From a checkpoint of a small mixture-of-experts model trained on Wikipedia: 2 picks a token, a sigmoid router.
Below are experts of layer 7 (counted from 0) of a mixture-of-experts language model. Rows are named router (the router's row for the expert) and show model dimensions 160-191. Each number is 500 + 40 x the weight over its row's rms, rounded and kept within 0 to 999. Numbers have three digits each.
After each expert's rows: "mostly gets" lists some tokens that are sent to it at least half of the time. This comes from a sample of Wikipedia text that the model never trained on.

# expert 28
router:571510483500478469541478480527468485518494432459526507451556490456512460519504463573510511481494
mostly gets: " USA", "ić", " China", " Wales", " Florida", " Texas"

# expert 1
router:514431461548549528468533486521490457530524488491528559473510532503505387507459445518456555499557
mostly gets: " roof", " in)", " mm", " stone", "Species of", " white"

# expert 29
router:516547455460535506455546449473520544517502427489560515424527603472520453553430498465556538504513
mostly gets: " government", " national", " city", " town", " community", " County"

# expert 14
router:523506426528555532497464509540522513514508464512488551435508504488551463541472504409434522520527
mostly gets: "-P", " Russian", " Croat", " in P", " in K", " Palest"

# expert 8
router:475508497482531564505517507521467601576460448474500501471600530518582486563505470592510497471507
mostly gets: " re", " ex", " died", " friend", " son", " ad"

# expert 6
router:511526449496524454472480426547452601531504496497551566426526472511528490541489515521469492436483
mostly gets: " was", " for", " to", " with", " has", " were"

# expert 26
router:620527528513532516520494471502456605459447532547574519461520530488524507505545488463479539523513
mostly gets: " October ", " November ", " April ", " September ", " June ", " August "

# expert 12
router:527508540472543519543521430498531498484524486498541515446577607525515502557446423554514528440534
mostly gets: " other", " in", " or", "ial", " several", "ological"

# expert 5
router:546496456546513488479535515494495507523550483497532508513612597540425488571487457468437528527512
mostly gets: ".", ").", "s.", "op", "\".", " =="

# expert 7
router:506555496504529503514491477511494514546486497520518513533546486523564431524450460503527478504504
mostly gets: "z", " University of", " (age ", "In ", " league", " (aged "

# expert 2
router:506495507546567475505498414563530526529493496478454521432491586465492477478467478489467509481607
mostly gets: " |  |  | ", " | ", "% | ", "; ", " / (", "- • Total: "

# expert 31
router:535525451505547469429487470508521503494542476528513510488523489469485470568470517565561492463450
mostly gets: " form", " use", " support", " represent", " design", " develop"

# expert 15
router:457570564477533528478510483503506426554503474524522574508502541507478527494483542545479555488535
mostly gets: "ir", "ar", "ed", "l", "an", "004"

# expert 23
router:537497438512584490469523408522514509513462418451502577449555555523469473504482485588498523448552
mostly gets: " he", ", he", " they", " she", ", she", " p"

# expert 11
router:539529494510476492501538507563447509562503498493498567495515455525477460569442473497503485534471
mostly gets: "i", "o", "==See also==", "on", "- Born:", " Santa"

# expert 13
router:453507462564507466479454433515490459531470465430473525511496508454537499499534452559572503463487
mostly gets: "ist", "ations", "ors", "ings", "ures", "ism"

# expert 19
router:524545462572568507422506466561420532553522466546521538497507555544471502579484510523494519427437
mostly gets: " one", "age", "ance", " each", " much", " half"

# expert 30
router:512525501478529518515560502470514445513501478534488512499511558513513497473444427507505509445500
mostly gets: "2", "1", "in", " def", "-n", "3"

# expert 22
router:517545518589558496503465488555509504547495507518504481482587534506459431539537474424432525478442
mostly gets: "°N ", ") (", "_{", "a (", " b", " JP"

# expert 27
router:540453453567542465541490493539552501507468448487555484444538535511586572572469455577532523488525
mostly gets: "\" | ", " Love", " episode", " | \"M", "| The", " Dragon"

# expert 25
router:541524450541526495459513457525528490519494508504548507437556511488538513559512488479521522452476
mostly gets: " | \"", " \"B", " \"S", "==C", "==P", "===S"

# expert 17
router:517481434444515521464456552502519544466556521536515502482554550581476527530457472523548521408504
mostly gets: "oyota", "endment", " head coach", " politician", " of the Year", " year"

# expert 9
router:543475398505551520495549485521542554522527468524510555519580559466529445487457484434512525457509
mostly gets: " Os", " Cal", " Ham", " Dav", " Hu", " McD"

# expert 10
router:547550468559532495458480527496424508572458483496598533488521518512542461554393456521516565526474
mostly gets: "\n", "-", "\n\n", "- ", "=", "–"

# expert 20
router:505558423567583469510549488536478557484479518528504525418482522497524501561487495453516557455476
mostly gets: ", and", "),", " as a", "a,", "',", "\","

# expert 4
router:530581460548519536470478473526456561518483420496563523496495462479487482552461461464523524453524
mostly gets: " |", " |  |", ") |", "|  |", " –", "|"

# expert 18
router:595540529556518464538479428538484587572475515534552556486542485491447552579496483576479545454533
mostly gets: "ic", "m", " you", " On ", " just", " soon"

# expert 21
router:528519406540526560425503491554448552537557508456481506428559517500553532437507464499529476520454
mostly gets: " d", " Royal", " Miss", " s", " of the United States", " member of the"

# expert 24
router:494513451545546542457556503534510508537454461538524523462512518474531483517537488499535511497440
mostly gets: " his", " their", " its", " this", " her", "ing the"

# expert 0
router:483449494651524417516518480496521550466453504467476569546466549437497418481539422506466505441507
mostly gets: "as", "us", "it", " used", "os", "$"

# expert 16
router:602466504519549490479532413553513512577480496475515528464480585497511408498502440445506529485503
mostly gets: " million", " km", "Scientific classification", " km^{", " yards", "°E"

# expert 3
router:500513478416525515474472436520472478538461483505533509514495477523541441488483461532493541467486
mostly gets: " John", " Robert", " Michael", " Thomas", " David", " William"